{
  "n_layer": 17,
  "d_model": 192,
  "n_experts": 32,
  "experts_per_token": 1,
  "d_expert": 256,
  "d_shared_expert": 0,
  "activation": "geglu",
  "moe_layers": [0, 1, 2, 3, 4, 5, 6, 7, 8, 9, 10, 11, 12, 13, 14, 15, 16],
  "router_score": "softmax",
  "normalize_top_k": false,
  "routed_scale": 1.0,
  "balance_loss": 0.00294,
  "balance_bias": false,
  "router_noise": 0.1,
  "init_std_router": 0.015,
  "lr_router": 0.000749,
  "vocab_size": 8192,
  "norm": "layernorm",
  "norm_eps": 1e-06,
  "tie_embeddings": false,
  "optimizer": "soap_variant",
  "lr": 0.00973,
  "batch_tokens": 131072,
  "seq_len": 1024,
  "train_tokens": 529900000,
  "steps": 4043,
  "dataset": "wikipedia_en"
}
Below are experts of layer 10 (counted from 0) of a mixture-of-experts language model. Rows are named down (a neuron's output weights, with its number) and show model dimensions 64-127. Each number is 128 + 24 x the weight over its row's rms, rounded and kept within 0 to 255. Numbers have three digits each.
Before each expert's rows: "comes before" lists some tokens at least twice as common just after its tokens as in all text. This comes from a sample of Wikipedia text that the model never trained on. Tokens count by the router's weight.

# expert 24
comes before: "the ", "a ", "his ", "its ", "other ", "her "
down0:109110129163143116114082118148123150121131128125128164143150079142095140127088108116124125127117159141120145170104151112086141112129136162120150149116128127103131087120117164129116206153149183
down1:062101092172106121113146118106148124089117126100074146105154101137105135110134099117145109113161102109130096148117138073139115112109103121121171138162100144122109132123110133111127090086108152
down2:122128061141123156080136150146134130152143117142122133139129099128131112196149142169099144111099106116116164105097085097127127131178153149145106113096157115121129101132117129173136183103133105
down3:143136096111175118174164112096126151123140128150125100165121152135107118133146131149120085126137149113145109116105154161120130108134167103137134111112093128116076100097134111157099128178140138
down4:131174158140133108129124133149103130127147140128086086140159145120130102159153129163133079133143129155131157128129103130126087173137106139137189127155106161114136116081125109141111165176143119
down5:186073128119095136111125120119155112091149105128129125105123127125127134125155123109139134149186172124103148141160153128080124137127192156125129128140111167131145138146136154169140142116115143
down6:128131139113140066122129141164132103093113156166149117165132167143107104142121134110109117165172102101116139145150118145134131135071125076151150106124163110159120138172140130108133107112166101
down7:136118140122111118117142150154111137132115131139096191176166176195142143125145164112109169141128129145135139152129167147132159142099130156140156149122158137109131143134115109135159192128160162
down8:114092108141141114128146144119148139135102106120151105137100133161140128123109117134134143135110122115124114118163155143143158142134159103096157138132126133117104126170160102051153159147137087
down9:135117137148137119132148094122147165134097107171131157144201091193160136134149187097098138158117147175106125116111139145132117108150114129170131145120115138140122129149167100136178126189056108
down10:134106156117137154124112140088150126089132109117117126156155165078147125107115139137130129157070135130168124132117069160121116185092131138120136143135116146137157117130106125080156128113122069
down11:089144127136107163136135131151147088135117113135123157102140091121088126112106131152070112110121130116164148111102174122127128113129098163143126109074162106121123183136093117131124103095123122
down12:147137130125138144148095115090145113112135075105125132115101122136134176156100118135172119115164116103149103133143147127070117138172126083118135094120069143151124138130123074104091117130138108
down13:074084119120150104144095120134130113134116148134123079117132100156138149137120085153106172128118136129144146106097112124144132084091139157145108161103102162109100058136098124130141182088053145
down14:119108121093139118102159134103171106102140129147133152117147143124116118089114116085123116091188136099128165105148150104089117122084136163148095131133097119123140115129107086112152138122113102
down15:111134096141119131120119129107136165136136119138147155146152180161120100154187156113129158152134108096159126121122120118161106156125153155123129139099122166086137186148152142140136086131140127
down16:101140159125074101130177118134142160101133132122097169150117126142157112126170116132105119115149156120172168146135126136149100087168115115115103115137065148115142104123114083083103149088144111
down17:132161080155151125143125132118187120138106121120093132118101108143100120112117118096148127124107145159107081124133074136143090128131091119084153140149103181109155096165164088138118115142154163
down18:078133174098159142145136106120085145102111160119123124126141135101138102138129160088073152153168156142103152132099134141130153087132163119131124132111117136132124113142114108112092128101092122
down19:155149139125107105115135102122134162097129127110112142145110109144108155127127159086164142096117167131141140135114161115158109138135140139124129138130153072123169094162147142145135133149150138
down20:109127104137117142136129065105085172061110128111100120109121109096142111105133135092148107113126163132125160106103170128097132090152109070118122120128138114132112108095127104145101113097122127
down21:107113093093080141109092128112131138100149083127113123106129147108107111105134154144131125103122147165111104084109099145123140136113143158152125129165109144116132102141154139080122121108099128
down22:107114123109134115148141141079133125124132125073145108144130112145133129081140121126111109098081118083145103106100102132128094155114092148101124106094095133114121114129142095144107117127085056
down23:153130129093139083128132154172183117117161098139094116135122131128088135141103101116120130139118143132104113103124142121108112115126143119115146094136102143131112148138115146131101129119181120
down24:130212127132126139108128113123133120081148104134161170101103117181120108161087119140168134116075166119126122159110157155149143169150076140124156106134136114099140123116140104103129114074105076
down25:085137134150108151104113118184147145128112100116132139131120125128118096097090153116147102101172161151116143127142133152121061080150120096179121129120114150123094104112153129152113154126114092
down26:122059120144120130107121124137113145112138124118118132100131125081101129135092142094110126111105143113086108121090089130092164139155122153121114085132098122105114075109098108123158105119118082
down27:114113113136150097149150108150096135102141124121090131099133128171117188132139118094120141140140126143132115116091152079125108118091149141108107141105163144105148098127182128150117136139107132
down28:127120128116153137123159149155115135141107121078091117156136121109135167174081138128087126139137111137152122127120089083109116165135160115112107141156127137098072120138147142185106109106154142
down29:176102109116125145115174178136152113127110120103126127085117176146110141109144133145112130105141123118099096115095077153118132080159096100102075141110131081070118126131133126114088114115114149
down30:144144143135131110121132106152136090101101175151151155141138113175135151099135100136156142092146149118144139160137121120140126102105145114167122110112114160082147145131136136134127085159136109
down31:075118134103126121128135138100130143126124128132177133094111110106174143136148148162158108138117115100130124113092144127126159111165151078129127134110125127154150097108122140152172115133138158
down32:113114136109108139129169130113128105119121095158108125153124105123132113126089086130122131133087091106063126104145174099102138090132153152140159107114090109080120149146130149161138093156157107
down33:115130165172148117087160154134106152128152144134113125172134162154104109188133116125130138126109114167121103103186171095117136133115119121136108134123142142135154127173136146158133131151113165
down34:114124159096153171110157149126109171130095144134156108110140174142133126146161142125093115038144103110086137113132118104140116145151105168130105140129103171155080121103148142186107129141125164
down35:144106121126110135168084121168105098093134156137123150135141160141139159171134138115159112133166137111149105178112165095121093142127113146113152149104111127111119122159095132128159116087094119
down36:110132149133111150141144140109113109086144168113119123137123137146158126092165125147088147138103108179142164091137114145161090098129117093095193105158121114109122131142145123112114118117135118
down37:123101154101119087129092129146145117155197105159100154143158105088138092140130166137133102096125096137084139118128125107117085132138173132124143102151134125133126109135108151125136114127095122
down38:141145126129108100130129124170154139125168159137145128174150120127144128127127158114104129129146150136149199176179171155156102158079153118134155146099106154112105154124109185145171134148145129
down39:132098119140144107132161109092116126162151116173122171090123128136126102116131160125101124136109116172146096120081099109116170119143128143106167143143167116108159118125134081131111124150149127
down40:108092109130124109100087095096138092149119147113119149147125100142113119127103116134108114106113115137139113139127098126125119104135133098118129133116084112134117094114129119121144145097140085
down41:130098116102116142140128106108163132170153071135143143128151125137106130086096125128121089127156157177133141133105113114147108164135147142105114113115124122143109116107170142093150121124123087
down42:117119090112106111098143141131135166193191083096154095110144140125135126145080098099121130092114154142108122091092107144130119116146096141160096105152117135094095113149138102082127166129105135
down43:161113160146130152142095156149103101147121124139141151116148125186133162133119132146147133175121085144137114155122157136170144112151108118112140141139173161120072119114163150154127173163128139
down44:146127168115134126122090132110134170100118120091145200097143181116140078142122148104153106098163134130138109135111113128162157098137138113086129145092114117141098156107130134097151118186124145
down45:127130149095124123103140121139108144125117139199114108121158104144123177141158144131127107108108125146132141130120121155092125170135146128125141121126145173131189119100156124138095098135130085
down46:099099129091161112134115111094082124118123128128163118138145124106106127131145108098137161100100116129179111119142166075138122094118141139132133099083122098093144099171093097121133150125143144
down47:095136086135124092115142137150124117168181130124095126129109169143103122185122103112123119111101109089131178128114114123122109101102171112126124142115134157123124146162125122121120151112097136
down48:151140174161133155115150134149138107100103140134137109128156094117179160166137129113097170151185109108131096127159082126133137140162151118117168148127131122097155148153077095109153126120137104
down49:083101129143115096106157118106150109102090087154101141138104126125185099147114137147162137123117115133126092174096098114136097067128171104100157152109109125141135101142109126132100152105138090
down50:129105104082082145154133123132125163081128151079138109115126150104135147171086107123121101120118136100150105156100125124114144106156091137156113119158134104163097082167101092171140151128070121
down51:106145098109130110095123176123147109168141150167147111100136148131099127139101142158137109120150112083104138148118108117167125156082119157099142132158117096142139101144183183095148147092105112
down52:148152138097139119132100123133063126097118125111144129090119146085103120121119090132092131145106085077119092101095135165158129141122110147111110143143138104122127117149152125139116127119102122
down53:129114126128150129166082120094090144098169108144150124122154125103120146160127093128085101117114139083109120115103100136100108096123131106121114105100148135169087120142119061148121178184131117
down54:107117139131129125146132138129115118116167153093127155134122163094113138116117169102124139135109134144143146092061112144089102109125155138144060141167106112166162126100113130121164076122106124
down55:190098151112126146138102111158106141111119127137104135157159178133161089129166108107123137125137123148092136123156107117093140110147173137142105093132151120160108124146113184171181083147127160
down56:134122121133157079117143123147122122111114111117163147121151166156128116150134159113139127130116155122145129135151173158104153077129134113143111092126124158169176161110131111121116180119155092
down57:103123128175158130138117127124098124143150155087150153158140131150098083121135132154103130118154144116105109120101161135135141134154157108115134125144111098156159108094157114113148167133126125
down58:133192122154113100122127159149175116088104119141076107089149150146122139123121145151142115105165127141147121100153108136125100140152088135103164158144130135144146097152143100139110124111166116
down59:146132148164148114158132128091167109110106129107113161137151116171155145125141168144156102181130149148130131149117153167140155150132158104120137133179141152152204129141110150095128154159130131
down60:120123083143144125140105166133150149136123106116124095098154120147100146136120093153121126104138118168121089135067131126121095132150135148140145131115093175143158145136181102111129151096140143
down61:142091152107165118125109094135127132135145136165095167121141093137106126142128065123079128129150134127150104149155121103168150124127144176165160124131108154137128157103089185106165111099157076
down62:079114121113088103165135112143178127130119125140145155137138118152132117138136098134147159115128118149123143136109104088158083159135116149108124090116142107156131133133151140139090130175136106
down63:114170132169094148148141213114129149142149170136109102163138113155111144148140106159113121109141166114139126152131105160149155080108108137131154152130129138160145132120137156133157085121203162
down64:133172102141093134118118127159174139100135088124107133111151126110092118090077160116153132107120122158117134110138125130117141135150158087117107099102111094126124091140126123119146105159118134
down65:089126143146111157156093123133165103131109099132149104114153127085162124173123152153116124115078118183075161120098107148138147145132129136125148124159154166142136119113120136181126105101106137

# expert 16
comes before: ", ", "'", "\n", "\" ", "; ", "t "
down0:116133144118113126126152118180078110128162122110177154091140088101107134144117072140100158145128082139117135144138109108121128126127081139132131118131160069095099134133153076086130122149139161
down1:120101113146114116150152112131135131053113129136136095109121104089135118165079135119116135086126134114114109126157122115147132100094080105079139096169095110181139091116134101132114112097093106
down2:100123106147115097146095115110092104159111130095130094180115115117133170131141068112130110161117148184106130150147111113158106096123114114154106120119148152141128162064132129086123135092146120
down3:145123139125136164154139141124121134157112171149104176143190095165111126134105111140147121156138166178166137108138145154156147113132128153132122132142127120166158162162089116194148116125163140
down4:110183141135089105117074111139106107125134111128184125161146085146126121108141151086137109096149087143125130116105147093115136123119144127127111139126143098147106117156120147099086104120087113
down5:118129145129094125063160105137167136153096141128109142098121141112119105126111080132083100109136109132150112140100079130121092099118149119110129139110077133137107132096151104151118084137148146
down6:097115086143130115114140136153127127133143082120090099190146116127121149131097131111135115177115135114123143105155184144125145094120129117120102153191127134109129099124109094112147127146107162
down7:156167115190154119135133139151126118113082112126195137137130146171151125135153121183127133122133127139158148113120171115146121137107135167116166124107133129142152161160177129144117132168173130
down8:081119136122140120127126135112156079116104082158067156155115145114111144190118123156102100135154160135143146083102106128134102173128110121124142120139168099123136147148099076129132110115121164
down9:120176128107132134102103080141115124106123146101171133130127117123097144132137109156104146079130130124126141129089111110125087144089142164104102175169097129149156144151137139127138131154125157
down10:094104127130070088182155091127140122121080138111136111103159184124148137147098114098109182103145122119103135135083127145094088152115090102144127149097095122109118100116142115106088149099105135
down11:114164154123136125132133118071087129118137137084135089153095119148138138125159159144094117112126157153114119111083142168144086117121112164199130117113141141122136145124133120108114118108127123
down12:145094110114108105138107160143122086132167154100085149162099110159117102147132125133196167115162113114123111158108156153095123137138152115141158123158135158145109138127105109078096096151124148
down13:164128172116098172107174083125166158125118151136096133161123097167119106145155114118137177124133070156138158146110145132113108136129147122194144141108166126143119122108124068123132154187110153
down14:122106065124133130119152040136102146117125109103145144117150148133109134121129135133143126144122114111102132146129110108167129085106123063183133120125140122149129132135107096111114125093145171
down15:147126142138107134159075174110154116105154165119123143155142128118112144135131124147126142115135131097131182150168122100144148131130132122154102129093159112095094096139114095101126166115180128
down16:153117148113168103127125106109105127093113104128094132105109116127114091106134115056122113108155102083118140170131169153099101089107120110106124115138144107133105119159117106098103127091116159
down17:150132160178142170119158116147151189135140122123106143149140146141141115119124132130152137108129123155103166152135170150096171119115126122134112128155166117132123158146140129112130126131143152
down18:100107127143115122103114167129123122106130114133154082066110130133098130103123102118140133128137158150113086130077098098165157139089092123151162180139118165140124115141124119169110124115108083
down19:134151096111098093145131160133127124152130131127075125093108105128121128134146165132095127119099136124092115147089110089114152116123112133100129130153089128110102104111134105117116145122127156
down20:169090117164145139075105164102112158105146137131122153154179129157111131130152134104144163151142132112153137138143162167122168150090131164096150125091195173131127138125119149149187136131154122
down21:137134147122124117138093153099163144104072109147062115110166112095111029089113157122117111084117091116134076141075142146104146147127092083117097092096128154135144161119141113131097137101092146
down22:129124121126079088120101104076157158151170136089119101106128099096130119131157119132124120129112127119098151110127138128169109081126172127160166094189108138146099096124160159114151099143087140
down23:145171123099151106115076137127123136105134122155150117129137154148130136152147122134136115123115116138130089149149115169075131118144130153172134103143103106180136162120122118129156118095142121
down24:194096093106159126170177083105136188096138125124103178144153159155134132131137110156096123140101087085110103152125155110149152110146193157098120124161175127175146109159149157145104152129132128
down25:121131115121161175109147140149119089110129088124116126096121134128127082112121115125139167138098175134143107099095164089166114109104133175145147117127178107148105121077129147131127139129090109
down26:136134126167131129140152143119135156166136140122173117095133113124115151125179122133144114132178130164074101140102169141123184166132148138129155129128142120146135104208119116093117148158122150
down27:134080131121149086154088117165149093178116108118156099137141119147113137135114151120122123142130100120113113123109147120164162106134101139132132127163106110132140093124121149128157147123092108
down28:096132126105150099158145130169167107118096110138103068100093155139146134112136162147171115119119140158133126161158162132119115172138102123089150130151149157098129102170141142093140150093107142
down29:125140161095151087121101104145136146128154134115153124160086141127090173112186113128130154152105126142103136090145106106105137115141110139126158126112100129146097174125109109139139117112116096
down30:102125109134115098152096082107136119148093165167159132059135100093113136137114081122134137175116131143129138128145132138104146109104112119145130096126078137121103115118075125093138128102116119
down31:088085127111123140105104134136128090168136136087116138115107094143134138150097130143080089110105098139135104156119168119130125132111123160127138182157103110108146126120118144115090141166124108
down32:101092116122114121145156091154193127132137117141122110163119155107137121133158119141137095158153119176125112116069093157129131159136111143097127150137142129115132109146099151136132137131116175
down33:122096157125123153123119115079121162114150121149142168118120171171133118179133100154123149144132147162125129148184146123147117066119128152125151107143164128120145151172122138138097114134138133
down34:154157098128172141146112125147122207116117119132129127148132163125164150122081145160143133133125142103126122184141143148128142135139109147138116140147134122146162100150146154067111132161102084
down35:160160154153147139132138122168133116147082138143115114165119141198142131169094158131121107113125160107133156147146152125125129145174162179162107132138133106132089133137119125159141108168200143
down36:169130131096168159111129093150119134143140106108105136128119106150099148137135119124122110146152116123140180163153126147087147123105070140138097117209144137129093168164103100116159168156128149
down37:126137102103155136104102190180169146129119144115116147118178196165133147139138124120153105113127147118148112151143170140155137110102138118117151154103159146121069128156114163168139131132163101
down38:116104144121175141118125103159128114097131082098137125098159115128135101159135138162117104115120093130098135098126128129122145175119137116091096141116146121127149085109149111128160116117141078
down39:117159097085098171119156139095124115118158144136091159168114142097111118101093089131129113160102146086147077148127162120104159132154151121167075172105139146137107133119130140164151104124151125
down40:155164149110141087067193078128123136147135138142147134123138124175158137136132148103108146145150141141115116138102142139123115122138141112139113104143093149154123147100120076108144122098123101
down41:092149137100165127112171109127150165148179171123125113167131086158142148111096166140127156149111117085162138123119123111145184086148148115111102185163156095156173118128149119126124135096176119
down42:113110081106105122106201163079100087059151118106113114102083142115169108083127105099145110108123122136085092140110146092145148106166100111088114123144115115103123142104105128105138086113168091
down43:141081120149103152160128152092146165152145106153093130158113121135116157148127124131125094151120174119146083104122154148122123104129154143142108156096127113101118103107137175095132128152114127
down44:109108125115112129100126110142168141130122091091127125115110120142137146132109132116086087153083113098144093131149120047111134137141080153096150152149108133114112107146107142138122107104142119
down45:201135122141110105135130115124148208147088157134114112136127144104147116124135206140095138131145155139130117126126144133174130140147115147158138138148130132119102136148127141158171141153077125
down46:123098167095150125133137136091124086133162107119129139094111135131161104116108122143138162141128168122135119100123100154134119152132141119121153161087153130148105114119129143135141163125078129
down47:129093126122139138091148161110105107141094088070114110104123158099156087165147150089073099152134131106096113136119136143126180093091110073111163121104116157083149152096133176115136136158127127
down48:106094151176161114104133150079130149098125132111132114135119095127132144106110079052122108134095114107127094067129104125123132129099132122107124105131141129138120096108106130113121135139130126
down49:127113136167083150133138131108129110107086093147112107193139165157129128122118130166131122079080180170135135083125131133118126087115131121139155120104138112111153082089088124100148101115151114
down50:110105113156094138097127127154152125129103137138140148153114132094146100147125081082125170110147140106114088110106117134088146127115101136130112145149142099115125103123131095118109128125125146
down51:115127131147079132167144106123182161112135174110144145158119114112147115133092131131142147157141138132135140107132072085131135061157131112141142140111147117115143105124111103129153116121103140
down52:134165126136130100166128094071108109153101135107133144125142131140118135155147097158141115126126101130149151102130124154159152140138125124112140176120154160128093154137170166097107073130130145
down53:168134097100164156107143146140079161107163121099137107117126138112132200107112131150117115163099152109187149187107093118165121099131133096129118102145135098133122132162158140149130161105184164
down54:141089137115148163129130118096140147121104102088151138117143116126146125143148132131144127173097172082125150185111106133125129189111094106121094104168125155135141120130143112099091085128102099
down55:159159162116117160129118137151164114125094094091137147109097141099131146098122072111137115112124121148138102091150124123130136099105088169128140099139136130113130132126088134097105135150094158
down56:133135158126124139146173145140138156140158180173145132153095159154119146140126137128154096172152122146153144109121146110137115124154128126100144147140120146150156146168114154208125141124153108
down57:155103148153123111077124150136124151079131172151110142160137120120101161105111100128140153165147117065092110119139123113173141106141143133128121105115150134112145153133130138131137146142118122
down58:110130105191090134115150120136116089129120080115100166110161115113094115163091129138122124146112122091158129132153127108138159129135120117129121147121126112130151111155172087123148158111112106
down59:112115080129137138075101126124124110120142120120098087149102154130183119136120118145094083139105102149138148128115155090133125152138139108130117120136109129089116133167126172129083088094090090
down60:129136129145123135183107162141171107149147128108143174129095151132137089115120145197150128163126134148146118132091118106105147110133127145115161170107121188133137134100125126111165147106065115
down61:136143108152144120124157140131134173137146094120153088140120146136102125111164185144143138163122097121120084130164140160125147156149116111155139126167134138142148133146133118162098140143147099
down62:145120157128103125147133148105140123109133167132141151154058120128090120146125131181158102128150087139143140120131143112148158125124140107164155123131133103140119141121094156068079138110128143
down63:142174124156137091129087118109084121143122146122123169141163089128135111110107095111133151142123094105168125148121168113142144159125143159102184125114161116124121156145148136142158144150163141
down64:121139143135171171112172128103174163143141135146146136155118115135146143139131134116136143171156138132150161162108144139134135134111161182202139078152116119161152141112151152146119121166147120
down65:156083170119144123122149131114152148102147122133139171127112124100107094131112123144157130153144140096150097101113103112112118144145128118113132107105088128109086143163088113122080101117085102

# expert 28
comes before: ", ", ". ", ".", "\n", ") ", ")"
down0:118132145062157093159169153131104122094128160093134087172106132132110133138115122147075090157122091198140088117133139161120116131154130126156095141150119099149140131099109098086145126120139123
down1:118114138149135176152114136154098132114094151105136130112121136118115163140089130107119085136098149144145106127150099123116098145081150148083143150114145130098121139134132089150091089134197068
down2:116089107101099117121152132133085118065154079174103091095114127137107103109134129143131125123131067158113127100120119139171150163134142175162150106146150136140118159133113146104106125137090128
down3:134124105116146120112107161104136144112129106077146106153143128102115113131181159118114105122102124138128121129120109100121140107165154146130086115132097107140112097125168125110134092162127122
down4:126168065127115095145107123137157169106136120138158148144133117122105087083147060104119126119090164148147176123134133114085084160123130097090111100158125172137151135151129120172128133149134136
down5:154133162215144172150158101097096132142107110123134111144111131126106092099136112155102139138111142139108087126083113109100123089169114109165137117111148143139153131123129131161164195114152116
down6:126137134130146152124110108103171121114127103157147151097119128098134079097116136073172149163130106149114083104176133139131114100111124174125139142134112128102094163081107145157137132101130090
down7:139141088126175152131129143080151171139119125135124128156128168159150107164141107140084126131153134115134149153144143132107107100098144142134185139130131136153144135139148105136198162147126123
down8:110145143136146138108109134108117115140126140131112176159149114112157137104124123083143138112135166145106167151123113084102139099158136113119060118147140157164135097115121127132135127145165148
down9:132150138152178152082094135112177167140117134142144133149053146148144129124120135102132101085142131125117137123161123142125107129130144146154136139150160126145137150168111129151125117093108126
down10:174097127117142100135138133181140090102109086133145153134085134171117134088088142127131111130178115101130160137182114116149161155135141161123191150122156157124170125120149162166093111190107146
down11:146169125097133198141141122156142098104103136153125119106149118097126136136104129142144115120154147114103078142110136161134155106136107134139154123118098099124117153093158151126103135121092110
down12:176152120134172117123162135149147117155134114123138157143109193125098152141140104123125080138129136167142166129112081179163152126114097142135133130145104140086130200136114144143162150147144179
down13:116137132118135142136126134119117112118112159107091083091135088152093111139100160144095144138144150155147134113118180151134106168172118125143117122112039119108107123109122099151098124136103150
down14:113070131128144102108142154094136149092158155121143101141158144162135182096102163125116128111113133080152125136107123087176111138085123129145097119134078125155132115107122142163102103118124114
down15:110164090170125095101126162163104154128100121113128105127126137125124147154151141130129095153113125149139106137095113133123142198142144133146140143103103131105147111131075115103156153128139108
down16:160070103111145173128144125144195134133142140127157119158148151139133152124132135157119145145122123137162132127127123120150136088127166161170155131160116155156097141131144143153138131096173108
down17:132128093150158140128174180110133161195163124134138105105115121144132149120121112097133137137120154142164110155149127107164132086128127111168100092123150098123113144101175133096144141125170094
down18:113149104132138140164133130121140127127105165188118197146115132139135103109134160106124149150127107104161097107114120114085109140106184122138148118132128151121154117133174163108116162095143085
down19:101122143067113135106112148141153153142120093136128161153130102140130143127123141112151136138160136132089110129164139123096106124125057134140144141179157152125141111187145102129173105127135115
down20:126080075177149101119127112144108113111114159104099092117197136142128154152131138099137116116114142119139152127110132104129146139145112120143112134089102142136142141106125093166100143102109102
down21:138129128115134156121136142109134139070129105090147151061116095133093143156143121167132117111135102113147147128152127152137082141094119138129131119081148144137090127106153113157151147105085135
down22:126162150152125169135138089141112132123135135107109134088154121147141142123125166121132147106094146131139114140092137115146120141121118165088156131093119136102154097103123116150113074121153095
down23:148098150155122080122103121132110156120140166180138108137169107144138117132090117128118130101147104087138111119165152113145107124180160116162122120123162128145165159107150140139139123096147165
down24:134126140114113066126140107156110084120155128093119115121138138130102170103156123097185144123144103176145161121166104103103134138126153164123139143153142121133088116092160087155115113106130132
down25:121182094136113121123150151137111092130112118152174133124107148132151127138131079164128114129103085113133120141116118119129114128142117080156143133130077108133184059166109131163150173128103082
down26:173133105126150103093106143141106126061096152137128155154086146091123128117098121098155100133116114124124108160107109133110104111162124087108119167157092129149095144119096122113073108056142137
down27:141150142141116129099112131104124121132130160175165137134124139061151140154143130169165147151123108137097116129154147189141138161135138169171127118132094136150132161137121117171110133140131127
down28:157092107056139087147118127121118124104126112129125081084169145113122145174167109152155118153182107151144154144162147095174113124137180151134141045131135175152143144135117114136147124151100111
down29:116128158145062140097117139124127100118160174146130163125133161161138068119110084163160100117132159102085130171104142174125133125138143110118128119087160157113134136168180134187126152125173153
down30:116121128132133126116128132124098157074168134118162142152119109084114136143131160138090150147198174118121167100155118098102147165081116084123123105093121152136110115101144110137126133154120128
down31:120130092104102091081102095101124112098110117125092114124129133125108140111080113150155088119140135068109132099159117112108101164099147119085146137119197158111140127175115096098160115114129082
down32:136141164194128142136148138145114097157128146137134131124104148105128111100139118113112138158157137153143145113114122157114157118204100111143121139104151106115109116101117133090113088128113159
down33:125105153150136153095130169134146184126131157129141164102152154157102121155142067121123112156134109110098161169137134120124100103116127095142119111152123102142117120148121122142177143139159120
down34:154129139088119127131119162147128135145107127084119181147114143128121136123126157160137149136130138112116101115117134090116097136104159160113139093086132140104100118123161134085169095138142101
down35:109106128076136077096144134098101119089133125142134160092131092130111098156161176155110099138131130130139114157133120158144116134118114125160143102185111133115118120125126168132139154134105132
down36:150139161141103134157132094157150133089138194163156132175115147133129136152118126177071124120122134097128097141140096083111131110136133169110115148102108149177124158137123110119135143111128206
down37:111152094171150137078146150059120134130103157127146131122123111167095145123131129157172132121115158171160114139162157126151124180156101120159139150131135178133126148136123114149162132086146131
down38:113094157163096128120121169132124138133122157113144147137141143156112088150133122136103128124144183133143100174085113148120135167146089159108153163157132147150108154082149119115121101140080069
down39:080158109100138159159092100117119130150123077128136116078132152147115105152142140118127150107120104138143125126134133110110108066150092152134123127126140147130139150124101102141131142130130124
down40:138147110163145143136150118108138155105156143114098132140135144141131166112162097148102146087106106188177100110139108133082145126094068114100121136134088116138117103132126123103174161153116085
down41:102087121166123136093083151163091102124191132109159143132143110107125103118178131091114099160147106121125110123136101147119150131099088119130099117118132125120101131128156121092087144154105120
down42:141124118098129149084119118128094111103118132120116113083065147110076102123165135142133111154121075118148092113124131136116119121127128135134124114110163132116124155117173165082130107097142137
down43:120109111128155133131138124119100122144133083129104164133165081177146111113131136145194157131114143160141108104121085130149116117119140149095132134146133103122126136109086150131159177136100137
down44:144160140144120164150120099148119199115123160105122117121112123102152129108156167096085127081168139148145107110108131127103137121106140133168124122151118117135135151126092135184097137088128164
down45:138137072111092102116127103140114166098140134042157116165122101100121157133099120108160140120160126135106152111186121107182132129172203107121167115164115129142105131153131106122100121151150163
down46:123123128154125118131120109155148148125127173156101122182119125164090130124140128143068142128108152099112096106165107139136131105117130112107128166157140140130122143109116117140120122098140139
down47:095164120160142141097110132124154090103116081127118097156129117100158143167124100118132116147129131132112152104117104092110154157148136072135137153119116147082139131124156117173100087133089142
down48:142151108120158124114117151092114114119126138122152109085107131165147105140137090130133154129120080125113084148106124198113126106119119120121168161135129128122145141157120152122089128134143135
down49:139115119137139120132118114155149142145178130140132147097101174168114118125112135124098142097102057092119174103126121120109189132147139158142110090158087130152110121145137136091160137145159124
down50:119115144126144132109137134132108112123074091121081148100115109120154158162145088134140150100157136115143122092138132110151132158126125132122117140156164132122099111151111145133083085091122148
down51:152110103141194146144154156166107152135139129134182146153110112117176153127136114115136156105133164109155112114151139164116081105153152135132168134116094148113160157109121163119145131133118123
down52:167110141089136121116148112119104158144109118111135078150138162108109138118104114118092137173123132130150085098139103093077095149151105104118143073167144163099129135111134068097130119093096130
down53:136139100125119105155154097132107154096131135085107117099128142156125102148109102135132154134142136119112125131095140074113123112110119145142111143139111133081114154154134144135108107058102126
down54:136122125127153100109117105151140146115118059090113108080108124142122097118096121102130142128104108159133049125166144137111113128135113124084139132132121097132152126115118101145148134076104164
down55:134093152117124110149108159158094159060104144147084132094132149165140086099134104129123147131146133136142116143164125160102125120139158107134078128145154129125106169116081090140124129126096093
down56:156114097124130147157145102160097136104105177128147147143156161170112149147086131133116186149091130088113132119122144118175127137120107169144101148119099148147160161143164136128167141146124090
down57:144135114140117145125140104168122157080149118099156099104192085156161115109138162148134118141177125185157130101161094137125165129145132078129107165126142118131116143128165154110163164160131149
down58:120119146136144113165185136134199135149092141199156178138126097169128145128137114132135134099116146129120128157127127141117104103140164150160120116124131123157117164131099116156144114159137160
down59:154148165126171157089119127124114162179175167169153098077117156083147125136137125139108110115127134136126131102167159131123146154106141137107174135127147115086133129105129146163137133123114142
down60:156152116081143095090157081130164123119147139168103153156116110135079133141158148129127112138161120129129122141126162112173137145136138129111118141186142162131144161145134151125110170121140089
down61:125169098141145123151098118107155124107161096099151153157110112160139130114146128155115156162120128115114129150084154111107166123128107130128099106133148118127102136113146138102094086156165128
down62:154130152121168143090136143138112137134125097123112114090112156181111130118059148137054126129105122145097170105138143115113101131111142103092137153120149143117127105165145136118110148143083123
down63:115117135096166130120120112161135128144137132140149103161128097156138135096117139088125142164116150125100132152144116134105170135131108144129095174126102102122124130139108112085140119139148105
down64:152103130115122118120175110102109109079148156141118124120147116156110134131135170138143154151103140137144152147152130140150101126117133156151134174084205172147123102140158120152151129157145126
down65:111133120087127144148173099121079155085113149103143111141118133102114091069076127100116130149162130123129133099111149191120123121134103128144189137165081141103121144164137140079098147126104147